python train.py --num_hidden_layers=10 --hidden_size=256 --n_experts=32 --experts_per_token=2 --d_expert=160 --d_shared_expert=0 --hidden_act="swiglu" --moe_layers=[0, 1, 2, 3, 4, 5, 6, 7, 8, 9] --router_score="sigmoid" --normalize_top_k=true --routed_scale=1.41 --balance_loss=0.00342 --balance_bias=false --init_std_router=0.00919 --lr_router=0.00107 --vocab_size=25914 --norm="rmsnorm" --norm_eps=1e-05 --tie_word_embeddings=false --optimizer="adamw" --learning_rate=0.00146 --beta1=0.95 --beta2=0.95 --max_grad_norm=0.5 --batch_tokens=131072 --max_seq_len=1024 --train_tokens=841300000 --max_steps=6419 --dataset="wikipedia_en"
Below are experts of layer 6 (counted from 0) of a mixture-of-experts language model. Rows are named router (the router's row for the expert), gate (a neuron's input weights, with its number), up (a neuron's input weights, with its number), down (a neuron's output weights, with its number) and show model dimensions 0-63. Each number is 128 + 24 x the weight over its row's rms, rounded and kept within 0 to 255.
After each expert's rows: a language model's description of what the expert responds to. This comes from a sample of Wikipedia text that the model never trained on.

# expert 16
router [112 167 121 108 134 133 168 131 119 109 149 135 158 113 125 175 114 149  94  89  88 133 156 164 148 160 188  94 140 133 160 139 115 132 137 100 120 155 127 135 137 118 110 126 107 117 122 103  73 147 143  99 120 105 155  87 121 137 131 118  95 144 106 150]
gate0 [146 137 138 149 123 152  95 119 152 121 128 110 144 156 133 104 141 126 118 180 133 145 164 134 137 111 120 153 184 118 152 138 136 141 109 147 101 152 115 134  72 158 101 137 179 136 101 168  97 179 121 131 140 136 109 136 130 127 112 128 118 142 153 155]
up0 [108 123  92 121 144  97 123 117 138 155 149 135 123 132 107 183 123 166 123 132 171 147 144 156 188  67 106 125 143 105 148 113 121 127 131 135  95 118 152 110 129  73 122  78 133 147 132  81  97  91 137 130 137 107 148 103 125 101 163 140 102 121 145 117]
down0 [126 162  97 168 130 130 146 161 159 135 132 122 124  90 145 139 106 120 142 100 111 142 152 166 143 106 159 126 152 136 126 149 105 155 136 176 138 132 152 140 149 106 129 107 140 109 104 122 108  96 146 111 115 132 156 151 110 137 133 148  82 109 160 138]
Description: Capitalized word starts

# expert 24
router [138 161 185 103 103 148 146 123 138 159 107 112 129 111 107 129 149 146  85 114  91 149 140 152 126 162 129 110 143 131 151 140 155 137  72 123 139 158 141 138 136 186 102 138 145 127 118 145 112 153  92  83  96 126 177 143 131 103 120 193 119 131  71 117]
gate0 [133 102 138 126 122 108 135 139 123 116 127 115 134 135  75 167 114  94 126 111  96  79  96 145 135 109 144 111 145 133 109 123 112 135  72  71 121 139 138 175 157 126 132  98  75 142 132 159 121 103 114 135 178  89 106  93 113 121 139 158  89 133 127 133]
up0 [101 133 155 126 142 116 137 123 105 144 131 115 157 118 119 132 105 107  93 132 137 113 116 142 104 112 115 114 163 130 151 100 131 130  91  85 141 166 162 140 132 122 154 107  89 171 138 159 117  90 125 133 115 116 162 133 108 115 177 112  84 153  95 116]
down0 [121 149 102 122 119 164 112 121 173 117 129  95 109  95  93 103 100 121 139 117 148 132 113 114 130 152 150 155 114  89 137  95 156 160  96 154 146  63 109 146 126  65 102 140 125 141 117 129 114  96 161 116 118 121 121 129 144 139 133 109 167 148 139  98]
Description: Articles and determiners

# expert 12
router [129 168 126 134 109 184 164 139 161 111 129 187 146 140 166 190 129 132 136 100 120 127 161 150 138 147 124 129 146 153 144 135 111 137 110  97 110 139 101 140 113  91 115 116 120 130 169 137 105 123 112 116 115 146 170 128 151  69 146 147  98 124 135 123]
gate0 [104 101 141 119 129 143 102  92 132 100 140 124 139 120 150 156 127 120 135 157  55 132 156 142 131 134 117 182 143 135  81 152 147 131 153 141 114  83 121 169 152 150 129  79 110 115 101 153 130 117  76 144 130 143 147 135 126  90 131 142 106  94 100 121]
up0 [108 112 117 121 127 148 117 129  93 125 126  88 141 144  99 134 111 162 117 119 117 151 106 163 113  88 169  97 119 172 132  95 116 138 120 136 158 160 103 114  88 105 150 155 126 149 146  88 152 185  97 121  83 187 135  86 115 172 127 119 126  99 169 148]
down0 [114 116  85 129 107 142 122 144 107  99 132 100 103 109 122 117 108 133 105 140 104 130 145 138  85 147 145 118 135 161 100 126 124 126 123 139 163  85 163 128 108 171 104 104  95 135 120 126 126 116 156 139 160  82 113 166 139 152 109  80 119 142 138 146]
Description: Personal given names

# expert 0
router [104 192 139  82 123 170 138 157 159 124 145 146 119 118 131 144 144 130 112  73  54 120 166 134 156 144 137 112 169 196 170 148 117 159 107 104 124 179 138  99 136  79 106 149 109 139 113 117  94 157 119 129 123 115 141 149 139 125 112 146  96 152 106 140]
gate0 [103 159 162 125 123 131 113 151 174 105 141 157 188 117  72 141 152 114  89  83  96 132 149 123 132 139 131 118 160 128 120 154 140 113 115 102 147  86 113 125 107 114 102 116 146 109 113  94  84 153 135 101  97 174 131 142 109 122 151 133 138 133 113 115]
up0 [115 141 166 158 159 130 133 131  88 147 125 179 141 135 149 120  94 122 146 113 119 132 152 126 105 163 104 125  66 122 157 149 103  94 130 162 132 161 131 133 120 160 180 116 111 146 128 140 148 188 135 159 126 143 105 124 103 137  98 154  86 170 123 143]
down0 [129 133 126 178 126 163 158 144 105 141 102 108 116 113 155 110 107 143 113 119 117 150 134 160 130 154 166 141 144 109  90 112 102 151 152  95 159 144 102 131 141 124 131 128 139 122 150 158 146 164 150 146 147 106 112 126 133 135  99 128 112 149 115 138]
Description: Abbreviations and codes

# expert 29
router [119 142 165 134 120 156 132 147 154 132 148 162 122 100 115 161 154 136 106 103 107 148 179 115 152 168 165  97 146 132 152 114 142 118  99 119 153 146 155 137 115 160 107 127  95 125 119 163 101 120  97 120 113 134 161 127  85 116 110 171 102 151 103 123]
gate0 [155 157 162 137 145  69 160 155 128 142 169 108  98 162 138 133 114 133 157 158 147 106 150 177 146 121 139  95 144 137 164 128 118 143 112 147 155 136 168 172 126 101 137 100 130 146 117 125 139 137 113 128 131 119 144 155 169 166 160 124 174 116 154 113]
up0 [125 136 106 172 139 118 124 128 125 116 144 101 141 131 111 113  81 129 132 165 158 127  97  91 104  69  94 113 135 143  60 136 102 152 145 102 163 167 112 118 102 157 154 119 105 110 139 142 156 110 101 131 114  95 175  68  97 181 102 113 131 113  99 121]
down0 [180 135  72 132 110 135 102  92 119 178 124 170 192 134 115 134 103 116 129  53 179 107 119 117  80 126 145 133 110 118 110 136 148 147 156  97 105  97 131 128 106 134 159 130 116  91 159 171 131 165 118 168 123 108 141 129 164 152 155  66 129 129 126 115]
Description: Noun after determiner